config.toml
experts_per_token = 2
balance_loss = 0.00473
n_head = 4
head_dim = 32
init = "normal"
lr_head = 0.00969
train_tokens = 263700000
Below are experts of layer 10 (counted from 0) of a mixture-of-experts language model. Rows are named router (the router's row for the expert), up (a neuron's input weights, with its number) and show model dimensions 0-31. Each number is 128 + 24 x the weight over its row's rms, rounded and kept within 0 to 255.
Before each expert's rows: "comes after" lists some tokens at least twice as common just before its tokens as in all text. This comes from a sample of Wikipedia text that the model never trained on. Tokens count by the router's weight.

# expert 4
comes after: "|", "\n", ".", ")", "\n\n", "=="
router [ 93 165 138 151 137 135 144 105 127 140 124 127 102  90 138 119 146 171 135 129 136 133 168 130 138  98 123 119 122 130  96 129]
up19 [153 141 117 141 137 142 132  84  99 119 106 147 171 130 144 149 125 152 108 181 137 149 110 133 100 125 151 123  90 126 146 133]
up20 [120 156 114 128 130 106 118 157 124 144 146 125  65 100 139 130 143 105 141  91  93 138 143 133 122 135 147  97 130 102 120 156]
up21 [122 131 138 124 139  80 125 138 119 151 115 123 154 107 161 125 121 148 146 158 121 108  83 117 133 148 133  69 116 101 132 106]
up22 [113 116 112 115 149 158 123 166 134 164 123 119 160  68 135 122 138 172 158 118 145 105 131 155 121 109 136 132 132  93 125  45]
up23 [135 128 152 135 138 147 143 172 141 146 116 168 110  75 171  99 140 139  81 160 169 124 107 118 129 183 144 114  94 163 162 114]
up24 [115 138 103 121 133  73 141 115 158 158 133 135 115 130 164 142 139 149 140 143 107  89 114 133 154 125 161 127  69 126 129  85]
up25 [109 141 136 158 122 102 112 100 138 165 104  94 132 143 106 111 142 108  97 123 171 153 112 150 126 134 101  76 127 138 113 158]
up26 [113 137  96 129 149 115 123 106 117 139 184 115 161 121 147 117 133 133 122 136 115  91 149  92 127 172 118 101 133 114 165  83]
up27 [148 138  88 163 142 125 101 132 127 162 108 109  92 123 162 159 107 126 121 160 136 119 108  95  94 115 140 116  99 140 121 154]
up28 [144 134 105 168 138 178 143 107 120 108 128 101 118 132  92 155 121 131 118 119 164 113 166 128 152  81  75 114 149 125 114 125]
up29 [ 99  74 168 144 128 166 146 110 136 145  74 113 111 102 107 120 127 117 101 129 151 124 161 126 156 112 144 144 144 132  97 137]
up30 [137  65 132 129 131 135 156 145 134 132 116  82 104  94 122 170 117 136 111  91 116 138 147 119 102 159 154 125 116  99 149 165]
up31 [137 103 106 106 137 114 167 121  95 120 118 134 120 127 100 160 129 127 127 103 184 178 112 150 113 145 110 147  83 144 172 125]
up32 [184 116 159 139 166  87 141 140 157  64 105 129 165 119 114 189 109 129 143  91 129 145 158 157 121 111  94 128 127 129 135 105]
up33 [136 146 130 119 171 120  88 125 137 180 109 122 115 105 110 179 120 156  90 147 119 134 115 152 132 124  92 123 110 119 130 139]
up34 [142 126 154 166 102  91 151 145  78  82 127 109 137 117 108 142 161 149 165 131 126 117 155 138 111 132 108  99 128 135 154 113]
up35 [ 98 135 111 140 144 103 175 159 106 112 149 114 107 112 142 148 128  97 111 171 109 152 140  93 143 163 129 118 129 173  92 135]
up36 [114 102 154 161 180 133 168 134 115  87  98 136 125 131  92 177 120 122 169 160 133 142 120  80 137 105 129 111 118 128  90 107]
up37 [108 107  81 141 157 141 155 125 150 136 113 141 139  85 114 128 147  91 121 112 157  97 119 109  90 137 129 109  89  98 118  81]
up38 [176  93 118  91 161 135 134 140 141  96 164  96 130 126  78 130 143 181 119  98 128 149 120 142 120 122 113 120 151 119 105 134]
up39 [152 105 106 145 109 144 146  76 132 142 126 127 123 134 134  94 131 132 101 113 117 152 134 138  94 116 106 120  81 138 103 136]
up40 [124 137 122 124 157 102 172 146 103 141 111 135 133 128 140 134 121 114 130 154 137  84 161 122 127 122 139 139 103  97 101 107]
up41 [167 158 131 162 110 109 110  94 172 121  78  81 130 136 137 131 105 134 117 131 102 133 128 126  99 131 167  95 130 113 155 118]
up42 [138  93 118 130 124 145 151 124 129 149 167 130 161 104 142 111 128 144 109 127 112 105 106 110 131 205 119 115 135 125 166 130]
up43 [147 142  86 118 111 101 140 127 149 148 146 148 106  79 111 144  75 112 136 195 102 109  68 123 132 123 136 176 120 120 149  71]
up44 [162 125  85 149 152 149 118 113 152 162 127 128  99  85 107 178 129 115 128 120 128 150 133 155 148 130 134 134 133 113 142  70]
up45 [119 147 147  75 130 123 113 161 101 112 109  96  86  98 146 111 141 103 128 127  78 114 116 116 133 146 162 122 134 129 137 117]
up46 [165 143 123 145 102 131 141 149 141 142 114 116  86 127 110 175 141 100 125 104  98 110  98 132 143 134 116 169  85 123 154 158]
up47 [119  95 105 109 154 142 155 168 126 115 102 147 117  96 135 127 107 127 116 124 124 124 120 120 103 127 128 167 185 128 141 139]
up48 [143 129 125 132 111 151 154  88  92 121 139 124 140 146 128 130 125 132 148 129 136 127 123 130 163  96 144 129 134 143 173 128]
up49 [141 115 129 138 140 105 152 148  94 151 124 100 140 110 123 102 157 102 129 153 134 119 161 139  81 124 118  69 147  98 138 133]
up50 [127 121  98 121 111 108 111 138 127 114 104 198  99  93 121 121 141 114 111 134 170 142 156 131 137  96 133 137 117  67  93 117]
up51 [122  88  99 115 134 124 121 147 111 156 125 123 134 171 121 146 204 164  92 137 114 134 112 169 116 109 144  74 118 145 137  98]
up52 [ 96 131 141 122 122 152 143 107  85 168 181 108 143 117 157 164 112 104 118 107 106 124 142 116 129 142  90 115 124 133 165 153]
up53 [132  93 119 139 135  88 155 126 130  88 115 128 114 127 115 126 162 128 119 145 117 124 127 116 173 163 116 119 140 111 102 116]
up54 [157 119 163 181 128 136 130 137 119 145 116 152 109 137 154 134 149 108 100 135 150 115 158 126 133 119  93  85  70 137  59 126]
up55 [126 111  79 113 129 132 114 119 118 145 145 119 113 129  99 171 135 102 112 163 156 163 122 115 169 107 151 111 122 107  91 157]
up56 [ 91 118 126 147 134 130 133 130 148 106  97 121 113 127 167 136  89 165 119 157 129 170 133 112 126 121  97 130  92 123 103 104]
up57 [127 104  95 140 125 139  52  91 166 127 141 131 152  93 104 106 152 152 120 170 116 143  99 149 110 116 106 166 133 111 157 120]
up58 [107 134 104 146 150  85 172 116 132 123 123 153 131  79 161 110 109 112 138 142  81 135 118 154 119  98 138 120 119 119 109  92]
up59 [141 124 133 149 137 125 155 161 148 162 137 160 135 177  86 128 111 164 125 123 126 140 119 141  99  64 114 131 152 131 120 141]
up60 [157 163 105 108 112 131 128 129 148 165 109 164 151 114 133 152 103 116 128 108 137 130 140  91 109 124 111 155 122 136 141 177]
up61 [111 123 118 134  96 157  82 127 102 113 125 136 115 133  97 111 138 125 143 111  91 171 138 140  95 130 112  97 107  94 173 155]
up62 [116 110  90 128 134 107 115 147 135 120  91  82 127  86 120 117 125 160  97 101 115  94 167 111 124 182 161 104 120 164 137  57]
up63 [120 128 100 129 127 100 116 113 160 147 114 181  94 115 164 105  82 130 156 157 175 100 109 116 144  94 155 142  93 140 115  87]
up64 [144  63 120 129 148 113 144 107 133 125 116 102  93 120  95 126 133  95  98 150 141 145 129 125 148 125 129 132 138 115 149 147]
up65 [ 90 126 163 122 139 126 165 117 117 100 112  73 107 108 151 124 129 138 156 122 146 184 191 176 123 113 117 104 128 163 117 117]
up66 [164 130  98 113 134 132 149 143 109  97 120 186 143 124 146 120 115 168 144 133 117 192  83 100  68 103 125 159 141 102 109 142]
up67 [ 88 142 125 156 137 121 116 108 125 179  63  67 135  89 126 127 160 165  98 131  88 141 116 178 156 102 170 125 117 129  89  95]
up68 [161 158  88 140 115 144 163 133 131 108 106 183 128 105 152 126  95 123  90 171 103 140 164 125 115 138 117  90 134  85  82 141]
up69 [ 98 147 136 163 122 108 104 138 111 126  98 142 113  99 145 146 137 117 167 156 100 130  96  90 110 125 111 101 117  92 137 164]
up70 [139 133 147 148 152 102 128  81 141 164 126 165 134 110 158 126 106 134 156 139 127 123 165 114 132 135 127 172  98 101 122 164]
up71 [159  85 117 155 140 112 113 110  70 106 145 163 115 101 128 119 137  94 165 107 125 156 126 190 115 116 102 126  84 147 124 125]
up72 [173  97 131 123  89 102 161 107 119 141 131 130 130 123 104 173 148 124 108 155 103 136 150 146 112 177 143 134 144 170 117 135]
up73 [170 124 135 126 131 158 125 110  91 118 119  95 119 127 116  63 123 159 150 130  92 150 138 122 141 118 153 129 152 110 118 147]
up74 [ 92 166 142 142 152 146 117  87 100 127 145 106 165 107 113 132 123 122 130 151 159 127 100 129 140 124 116 136 123 114 121 166]
up75 [ 97 106 125 129 114 169  78 122 117 150 136 105 126  87  94 116 117  90 119 112 168 121 163 187 133 107 103 112 159 151 152 109]
up76 [142 181 174  89 145 149 153 123 117 116 125 118 161 111 144 123 158 130 139 137  89 108  94 162 117 124 119 135 115  83  99 123]
up77 [133 171 163 154 131 101  76  90 155 181 152 139  94 138  97 154 139  70 158 137 116  77 116  94 115 117 114 134  85 143 137 110]
up78 [113  81 144 109 137 116 130 135  94 172 122 161 118 163  90 145  90 141 148 117 126  73 118 134 154 132 147 140 138 143 160 133]
up79 [129 153 122 117 160  62 119 146 132 143 119 159 152 128 141 119 110 127 122 103  71 147 120 115 103 111 133 173  95 127 136 127]
up80 [115 109 163 133 123 137 132 130  83  95 110 134  72 100 112 179 100 127 156 123 161  95  69 135 152 135 107 105 109 112 107 136]
up81 [ 63 118 159 190 148 110 108 141 143 107 133 108 152  90 160 113 163 130 111 112 125 140 147 104 120 109 148 132 106 154 124  91]
up82 [141  83 159 109 153 126 157  80 137 125 122 121 121 139  79 120 127 200 140 133 136 144 126 120 138 111 161 141 113 109 176  88]
up83 [144 133 112  96 121 128 165 157 142 137 143 126  95  88 145 155 119 147 124 115 112 166 154 144 148 118 110  94 159 150 124  96]
up84 [137 175 122  92  94  97 140 152 114 125 121 122 133  80 109 131 190 153 144 139  76 127  98 122 146 141 127  87  91  63 132 205]
up85 [160 129 155  89 140 124 153 120 114 126 114 116 121 157 126 108 103 175 134  80 171  96 128 135 109  89 104 142 116 102 120 110]

# expert 6
comes after: "\n", "of ", "in ", " ", "'", "is "
router [120  60 140 120 137 161  88 184 178 135 127 114  85  95 114 110  92 114 106 148  92  84 140 131 104 135  80 142 111 104 139 141]
up0 [166 113 110 104  84  97 125 125 126 145 129 138 165 125 149 139 165 122 157 143 112 157 155 112 160 135 121  92 116  85  99  92]
up1 [ 99  65 146 114 164 103 153 155 118 135 117 102 117 142 128 114 121 106 136 153 133 162 203 145 169 131 110  91 150 140 137 124]
up2 [ 93 131 148 124 116 151 117 147 115 166 140 139 137  83 151 128 131 111 115 115 137 115 102 139 161 129  95 125 144 121 109 130]
up3 [ 91 128 135 129 108 121 126 147 114 142 117 152  83  66 115  92 122 151 136 140 149 125 137 106 110 111 134 108 114 115 113 159]
up4 [174  96 178 155 143 141 164 129 108 120 119 171  91 109 134  88 127 132 172 130 111 159 110  89 122 108 121 123 107 115 122 104]
up5 [122 123 135  96 103 126 170 149 152 119 132 107 102  92 136 139 181 134 160 140 127 139 126  97  98 153 124 122 167 157 145 147]
up6 [101 151 119 111 104 122 166 153 114 128 143 127 103  94 112 139 135 154 133 153 121 126 185 157 129 123 127 177 132 127 102 110]
up7 [155 125 114 119 183 120 113 161 110  96 132 106 123  96 132 119 110 147 163 126 171 143 104 118 169 124 107 144 156  74 146 107]
up8 [156 158 130 169 138 144 109 130 101 167 120 165 101 176 153 138 172 155 100 146 119 128 159 119 136 167 107 162 107 126 114 119]
up9 [115 103 101 104 115 124 163 139 155 125 146 116 111  99 149 172  80 154 174 133 124 156 141 131 102  80 100 114 142  54 116 151]
up10 [145 130 146 121 113  97 114 175 113  97  85 131 113 115 150 170 128 122 183 118 125 153 128 162 127 117 125 110 112 121 129 120]
up11 [121 105  72 141 101 141 169 126 132 134 133 140 113 149 142 139 110 174 125 183 178 167 118 156 146 131 112 139 117 145 145 111]
up12 [136 141 109 159  93  89 136 184 101  95 110 151  78  93 133 121 103 134 127 126 147 127 104 122  92 125 136 187 116 130 105 139]
up13 [ 71  94 133 120 133 142 137 146 141 129 151 142 110 131 129 107 119 169 123 148 152  97 107 152 104 119 152 118 130  90 103 140]
up14 [ 97 142 121 137 104  95 160 113 150 107 146 176 123 131 118 141 150 134 149 121 120 161 136 128 103 120 132 139 140 150 122 114]
up15 [131 115 162 184 148 149 104 107 129 147  66 110  84 153 116  59 127 126 135  95 153 113 120 146 124  75 117 149 131 108 118 124]
up16 [100 120 100 166 162 143 121 165 155 115 112 152  99 122 107 113 107 136 120 141  99  96 141 141 129 112 114 110 106  96  96  97]
up17 [122 130 121 147 167 129 105 170 157 134 103 158 140 122 126 134 123 109 152 163  89 116 104 102 124 107 117 154 110 126 125 112]
up18 [ 90 116 139 155  96  99 102 156 141 125  95 140 127 116 158 143  98  95 124 133 136 189 127 147 132 175 133 116 141 137 106 143]
up19 [121 107 133 157 127 147 157 125 154 119  75 118 118  97 152 128 107  65 149  88 103 106 144 141  96 139 139 127 137 151 148 111]
up20 [139 103 127  99 101 106 127 129 170  91  99 106  86 104  98 146 153 191 140  94 135 135 138 135  99 101 131 116 153 120  99 118]
up21 [117  67  89 126  82 121 179 133 142 129 133 116 144 137  99 185 133 127 147 127 136 112 146 114 103 112 142 114 147 109 129 103]
up22 [103 135 114 171  91 138 158 142 121 104  83 182 121  81 150  69 118 153 145 125 117 160 129 134 117 157 156 109  99 131 139 126]
up23 [165  82 153  92 100 160 119 102 181 101 166 142 112 115 103  87 168 127  97 123 118 143 118  85 106  90 128 146 141 136 110 112]
up24 [163  86 142 163 107 131 111 156 132 133 166 183 118 125 140 110 133  98  92 159 101 138  94 109 122  81 142 109 185 175 136  98]
up25 [107 136 115  93 128 108 161 139 144 131 106 119 161 126  91 114 147 122 135  99 122 176 129 159 156 140 109 137  97 106 108 184]
up26 [115 173 160 141  78 139 140  93 143  71 132 131  75 130  83 129 126 148 142 102 156 126 103 130 148  84 145 131 121 175 141 170]
up27 [144 140 134 164 150 126 138 117 160 124 144 172 114 172 102 111 120  94 101 152 136 119 120 159 100 135 131 127 106 126 191 126]
up28 [ 95 136 123 131 131 119 175 127 161  92 152 120  74 170 137  99 108 124 146 139 152 129 108 125 116 175  87 120 164 120 124 127]
up29 [124 130 136 146 122  84 176 131 158 124 104 137 146 143 161 125 149 118 151 134 139 127 161 131 126  98 121 116 128 125 116 101]
up30 [108 128 134 113 186  73  84 140 146  99 158 127 134 116 131  94 129 166 136 126 127  82 174 114 126 150 119  95 141 133 159 113]
up31 [141 120 157 122  84 124 161 175 119 144 168 146 156 110  99 123 108 155 129 121 160 124 131 105 126  85 142 120 135 112 131 142]
up32 [130 143 138 137 183  82  98 114 133 104 108  89 150 118 126 161 176  89 135 142 131 189 111 115  96 102 114 133 143  97 106 140]
up33 [125 100 135 127 126  84 178 125 133 114 107 122 177 152 126 168 123 117 117  85 123 160 102 134 105 165 122 160 171 137 131  99]
up34 [142  92 191 102 196 131  87 114 122 114 142 133 125 155 116 127 104 106 146  96  90 144 176 112 149  90 101 131 140 106  82 129]
up35 [130 124 153 105  75 129 142 126 157 119 133 157 155 147 126 119 159 145 146 136 120 106 165 111 137  74 143 119 141 113  99 108]
up36 [110 144 133 141  82 118  92 141 137  94 140 115 103 114 157 119 153 148 116 133 103 126 132 147 125 158 136 151  99 128  94  86]
up37 [158 130 143  66 125  93 146  74 158 102  85 173 108 119 140 130  83  96 144 122 150 156 124 126 106 103 169  78 132 118 119 112]
up38 [169  83 147 125 156 141 120  92 147 114 160 170  79 138 130  83  97  81 152 115 137 125 121 138 127 121 106 162 142 148 124 108]
up39 [109 139 179 133 152 108 132 153 117 105 137  74 124 135 106 119 119 147 131 126  90 147 113 125 139 128 136 135 106 154 132 155]
up40 [109 114  93 159 121  95 112 146 149 125 148  89 148 106 138 144 119 101 136 124  83  99 188 196 107 138 126 106 151 150 126  97]
up41 [135  91 116 166 146 145 182 137 132 108 111 111 157 121 149 127 112  85 163  84 127 154 126 147 108 122 119 145 133 169 108 139]
up42 [187 135 102 110 104 150 163 172 135  97  97 116 139 105 131 114 111 155 111 112 125 178 133 119 117 137 154 144 157 150  83 130]
up43 [116 105 134 152 145 141 131 109 157 130 151 146 125  77 150 137 139 113 151 130 127 101 112 124 133 106 131  79  97  80 178 112]
up44 [155 107 164 137 144 120  83 134 117 166 137  86 160 141 132 147 124 133 140 113 133 146 107 151 122 133 139 128 184 127  87 132]
up45 [127 144  96 123  91 103 173 129 143 151 136 119 175 126 135  69 135 114 146 128  98 121 139 150 111 110 121 146 106 114 176 149]
up46 [108  94 114 130 147 100 108 126 119 114 175 111 146 100 153  93  83 154 140 134  85 136 161 129 136 112 130 130 112 119 163  89]
up47 [119 121 143 187 145 125 143 173  97 122 116 127 129 128 172 157 116 129 119 173 131 164  90 100 113 122  99 125 163 138 152 124]
up48 [149  85 132 136 124 102 120 139 147 134 149 148 122 120 119 136  70 126 115 146  41 116 131 143 140 142 110 117 128 164 102  86]
up49 [142 125 136 158 195 125 140 112 122 116 110 127 118 120 147 147 109 103 125 130 132 138 107 111 109 129 120 118 109 146 160  71]
up50 [132 148 159 148 147 123 117 114 135 122 119 113  88  87 158 161 122 166 112 139 120 146 130 134 133  63 134  98 107 145 126 151]
up51 [ 82 107 135 147 152 138 117 125 135 162 112 109 120 117 154 122 146 141 134 131 144 108 117 137 117  90 119 136 118 119 156  87]
up52 [ 99 142 112 150 145 142 116 132 113 149 140 156 181  96 122 138 158  89 102 137 160  88 159 122 116 143 119 127 140  55 112 125]
up53 [159 116  72 125 121 158 140 144 111  97 109 148 132 124 161  99 108 147  94 146 182 113 158 133 120 102 122 109 119  97 139 106]
up54 [125 121  56 126 144 146 127 126 169 145 174 122 131 121 111 120 107 146 117 166  48 127 123 111 141 100 158  76 134 126 107 146]
up55 [145 143 145 181 123 167 111 136 137 148 133 115 106 124 170 139 146 102 121  95 103 107 106 117 148 143 144 146 144 112 148 107]
up56 [117 199 153 142 116 129 131 112 108 144 138 128 112 125 104 135 125 127 157 150 133  94 164  58 156 147 125 127 126 150 131 136]
up57 [103 120 128 135 160 139 111 132 131 135  99 138 123 174  77 133 143 134 163 140 149  95 134 153 129 141 156 116 107 127 170 106]
up58 [172 108 114 162 125 142 123  97 155 146 142  96  46 140 111 134 107 111 124 166  99 138 135 131 125 165 159 124 110 132 117 117]
up59 [168 148 125  81 146 128 137 120 115 114 128 127 166 136 132 117 174  70 134  90 123 110 149 154 123 153 110 110 165 149 124 137]
up60 [130 142  96  96 130 103 167 107 131 172  93 147  96 136 160 197 148 129 129 164  89 113 142 152 155 129 135 114 130 126 142 126]
up61 [145  98 136 124 129  98 104 170 147 116 156 149  75 146  97  70 171 144 103 142 141 111 114 135 118 116 114 133 142 110 104 129]
up62 [119 125 148 105 132 129 102 145 170  79 121 111 102  76 124  91 141 148 131 105  78 119 103 155 124 111 136 134 138 100 103 135]
up63 [132 133 128 116 111 158 145 128 175  87 123 138 133 125 112 140 140 186 110  75 110 143 141 134 122 117 140 138 104 114 134  98]
up64 [120 120 180 138 193 127 138 147 135 124 124 134 127 105 146 150 144 139  95 139 113 126 146 157 139  84 111 135  99  94  92 134]
up65 [108 107 174 196 117 126 141 109 174 113 129 152  72 145  85 145 160 158 104 116  81 143 104  83 121 135 110 129 116 129 108 114]
up66 [186  92 153 134 132 118 133  93 139 143 143 155  80 120 147 140 158 104  85 135 131 111  80 113 155 131 128 122 111 104  97 127]

# expert 7
comes after: "| ", ".", ",", "; ", "(", "201"
router [157 130 144  87 139 108 162 169 138 118 107 171 133 149 113 129  99 161 141 133  97 125  77 114 165 146 161 103  85 122 139 118]
up19 [159 111 144 142 133 107 144 127 136 139 125 161 165 135 148 108 127 148 179  98 120 114  88 133 128 150 120 120 118 104 142 150]
up20 [168 113 124 131 125 132 135 164 107 117 145 124 108  73 135  78 103 134  74 144 108 158 151  82 151 193 150 142  92 100 125  90]
up21 [144 115 167 138 126 122 138 133 164 122 126 137 104 151 113 164 138  98 124 103 118  94 155 142 144  98 156  85 111 152 118 152]
up22 [115 143  98 148  90  74 111 101 145 127 152 118 143 106 104 118 150 114 147 138  73 131  92 167 101 121 112 149 156 108 125  79]
up23 [154 158 138 135 120 134  91 115  96 172 117 100 109 114 110 182 149 115 133 140 178 120 126 123 145 110 100 132 106 155 110 126]
up24 [151 120 140 163 139 109 108 115 112 110 118 140 123 132 140 133 176 119 132 115 172 113  96 173 147 161 105 123 125  67 155 117]
up25 [155 115 122 123 140  86  95 145 109 132 135 142 125 139 128 125 102 107 143  95 107 128 130  99 116 143 144 143 133 124 134 122]
up26 [ 91 111 117 180 139 140 142 120 101 127 104 146 112  78 116 120 179 119 172 151 140 114 134 112 145 122 122 161 149 106 108 163]
up27 [145 112 156 132 119 101 152 126 142 119  61 150 130  92 123  87  94 125 151 157 104 104 115 115 105 141 160 136  93 127 148 150]
up28 [157 134  88 145 131 115 131 111 153 114  97 112 199 132 169 106 135 144 120 129 153 160 110 162 137 160 179 138 111 116 167 143]
up29 [ 84 110 125 134 131  84 153 109 158 109 148 114 144 133  99 112  89 105 114 109 128 148 124 153 172 148 156 114 128 128 151 127]
up30 [145 107 184 143 104 132 110 175 113 122 120 115 124 129 134 157  81 133 100 111 145 128 120 128  94 124 165 175 135 125 107 119]
up31 [140 126 125 139 111 128 129 145 125 105 121 134 122  97 119 141 105 144 110 145  91 116 165 119  99 181 128  90 100  77 133 116]
up32 [ 96 126 137 128 126  85 133 170 158 135  95 103 111  84 156  75  94 136 123 143 107 123 159  56 151 154 130 122 138 125 110 127]
up33 [147  99  88 144 145 116 176 145 190 142 124 125 136 139 130 111 147 113 120 102 114 118 132 116  91  80  74  96 110 137  99  75]
up34 [135 101 115 158 152 124 134  86 112 105 138 141 122 138 104 169 142 147 141 140 109 143 119 165 172 112 168 142 137 130  76 106]
up35 [170 125 134  98 133 127 142 130  60 103 201 140 148 165 104 133 140 115 146 145  89 112 158 114 125 159 131 137 129 115 128 162]
up36 [140 128 103 138 199 113 156 154 131 127 114 119 144 120 114 143 118 175  81 140 128 162 144 109 146 133  76  85 106 133 124 122]
up37 [141  74 150 134 115  76 124 118  83 141 132 148 157  93 104  99 123 126 156 164 126  95 116 110 117 140  58 113 116 161 112 113]
up38 [131 157 144 155  95 175 183 124 108 127 115 138  94 126 140 167  91 140 161 132 112  87  98 124 146 146 140  83 111 111 112 136]
up39 [142 175 113 144 121 137 139 116 140 121 107 143 127 115 122 121 168  81 132 112  95 129 125 152 167 170 117 166 105 112 110 104]
up40 [149 135 102 120 140 157 126 115 152 122 148 128  98 132 145 159  77 165 128 101 172 122 109 137 131 120 108 102 116 111 137  95]
up41 [132 146 153  83 123  88  80 139 159 117 168 148 120 145 123 162 146 178 119 119 105 162 140  94 124 134  87 136 107  91 127 116]
up42 [110 129 126 127 128 133 173 136 133 116 165 137  87 115 128 136 126 139  90 107 106 175 139 119 135 120 138 132 106  97 126 135]
up43 [ 90 177 127  81 128 107 122 142 137 144  72  96 132 102 143 105 138 158 152 147 154 148 146 155 142  96 118 130 163 153 138 116]
up44 [128 127  94 167 121 101 146 131 139 115 168 113 107 137 155 118 132 125 152 142  86  91 156 147 124 142 117 130 105 106 124 136]
up45 [129 128 107 106 157 118 116 166 144  93 144 136 135 141 149 124 114 111 108 112 139  54 106 158 123 119 104 107 143 106 137 137]
up46 [127 128 100 176 118 132 164 162 108  89 108 118 145 172 122 131 103 135 119 131 120  86 104  66 137 161 149 125 106 112  98 146]
up47 [137  99 160 114 141  80 150 158 148 138 137 132 141 139 132 111 138 126  97 152 130 129 138  92 132 156 145 131 101 114  90 127]
up48 [134 141 125 156 172  85 133 175 123  70 116 128 109 128 141  85 114 132  97 171 112 138 122 119 141 111  68 131 150 118 119 129]
up49 [160  76 135 153 134  94 144 102 168 154 136 128  95 128 100 141 152 114 154 120 112 174 100 103 144 114 159 133 131 143 143 163]
up50 [167 122 134 117 165 118 177 136 149 144 108 114 144 140 156 123 136 100 118 127 103 116 107 128  95 135 101  97 131  94 104 144]
up51 [179 144 105  75 142 131  93 120 168 153  95 107 131 132 122 127 111 142 134 128 140  99 132 143  94 111  97 129 104  95 140 155]
up52 [ 83 110 128 119 115 110  96 122  87 125 125 125 150 153 156 145 124 138 105 138 127 124 130 127 128 159  97 167 118  96 174  96]
up53 [118 136 162 106 106 130 121 139 142 173 107 160 101 125 146 111 104 155 157  79 106 149  97 149 150  93 133 110 114 112 198  86]
up54 [154 131 120 119 130 139 135 115 134 148 149 142 130 164  93 119 125 107  95 125 114 112 153 126 158 169 147 144 170 105  81 128]
up55 [126  94 149  75 140 154 109 164 129 159  78 106 107 145 137 158 140 134 110 125 132 117 135 104 114 123  85 146 144 125 154 132]
up56 [ 98 108 142 125 173 108  73 133 133 140 128 107 124 108 125 136 102  98 161 172 129 132 120  85 164 108 116 135 126  97 102 121]
up57 [172 127 128 120 102 106 115 129  71 118 106 103 144 147 150 115 102 135 117 146 133 140 114 111 144 109 100 123 106 154  97 115]
up58 [143 129 158 103 114 147 134 155 109  74 138  65 111 142 134 134 122  96 133 196 105 125 142 112 118 124  94 128 106 147 127 148]
up59 [117 150 183 134 120 130 121 133 123  73 134  99 114 119 108 160 122  89 109 128 113 124  94 181 125 173 102 149 139 151 112 131]
up60 [143 147 164 105 162 134  93 143 168  53 125 154 107 116 123  88 116 118 117 164 109 126 103 117 172  95 110  96 112 146 151 103]
up61 [159 128 164 107 146 108  98  80 115 118 120 160 140 118 117 113 115 127 109 107  79 141 109 111  56 114 117 126 118 102 113 107]
up62 [148 104  95 129 124 122 131 127 110 119 134 133 139 137 177 126  57 113 142 115 115 109 163 149  97 119  98 138  96 137 137 120]
up63 [104 118 113 111 122 125  83 157 125 115  88 131 161  92 129 157 103 173 128 111 127 127 153 132 162 107  93 117 116  71 157 157]
up64 [171 129 141 145 116 138 117 153 132 110  99 134 102  93 123 179 111 150  97 149 131 153 150 115 130 148 179 107  92 130 149 100]
up65 [122 121  84 118 149 157  95 145 111 149 140  99 135 125  99 134 144 115 139 137 164 119 137 140 160 204 125  78 103 116 159 103]
up66 [144 142  62 133 141 122 135 126 136 102 101 161  99 120  95 132 119 130  80 152 123 140 119 148 169 113 120 174 143 152 133 137]
up67 [113 117 165 129 110  87 141 136 144 104 146 142 125 150 114  96  82 115 161 132 113 142  91 109  96 111 133 125 124 138 100 149]
up68 [ 90 102  83 127 127 170 121 142 133 155 146 131 103 132  87 124 115 155  70  92 146 121 165 133 141 141 105  97 105 154 121  84]
up69 [173 163 113 158 168 124 141 104 138 153 142 135 119  96 129  98 103 124 115 148 146 111 136 112  97 167 130  88 129 142 128 148]
up70 [106  86 124 140 128 136  64 152 137 110 113 113 184 122 109 148  82 156 140 128 148 121 134 116 205 131 119 137 101 136 124 121]
up71 [141 184 123 139 133 144 159 120 122 117 132 138 104 114  94 135 165  94 135 134  98 164  87 140 171 154 144  78  96  65 126 138]
up72 [136 111 147 110 146 126 157 102 146 142 141 112 165 135 138 140 138 146 140 148  93 107 133 172 139 136 118 128 103  86 134  90]
up73 [163  99 114 177 158 127 124 117 151 153 101 124 112 127  80 138 153 130 134  98 129 143  74 136 130 119 109 118 125 162 127  80]
up74 [131  94 146 115 120  96 135 161  78 132 109 120 123  59 174 110 118 117 125  96  83 159 125 141 136 177 129 122 148 163 149 169]
up75 [104 116 123 137 122 133 147 137 145 149 170 122 113 123 121 133 121 137  69 156 106 123 128 118  92 120 117 107 111 110 144  98]
up76 [108 120 139 126 159 185 138 138 114 145 163 109 139  83 112 110 122 143 123 127 127  96 119 128 120  93 105 143 142 105  89  75]
up77 [145 127 150 173 122  83 121 142 130 130 109 115 138 134 143 130 123 111 178 120 122 159 149 159 155 134 132 163 137 127 118 109]
up78 [123 183 104  96 122 113 138 101 136  99 147 140 115 111 125 176 142 177 147  82  86 114 127 176 112 112 124 119 115 105  96 135]
up79 [150 156 139 151 152 173 143 134 156 132 107 115 136 136 165  96 116 159 131 147 152 104 127 159 141  97 141 114 134 106 152 130]
up80 [146 136  89 131 122 102 128 154 127 156 118 104 141 161 113 121 106 138  77 134  96 135 111 106 143 141  76 122 118 124 115  94]
up81 [132 105 148 121 110 131 139 139 126 143 143 119 156 133 138 122 132 108 119 115 170 152 102 160 126 133 133 138 115 133 180 115]
up82 [130 104 133 100 131 105 131 110 133 128 137 120 126  88 105 146 138 169 144  81 127 163 149 125  98 107  85 102 122 123 123 142]
up83 [159 102 117 111 109 123 120 140 123 144 100 121  92 130 120  88 161 190 157 151  99 110 115 135 157 116 120 102 143 112 163 115]
up84 [131 148  98 144 131 125 120 150  99 127 147  93 116 136 117 131  73 111 146  95 119 129 138 129 159  85  82 128 148 106 123  97]
up85 [126  86 112 104 152 166 108 123 135 120 123 136  98 145 113 163 135 132 148 135  70 106 106 153 130  97 159 131 107 133 162 137]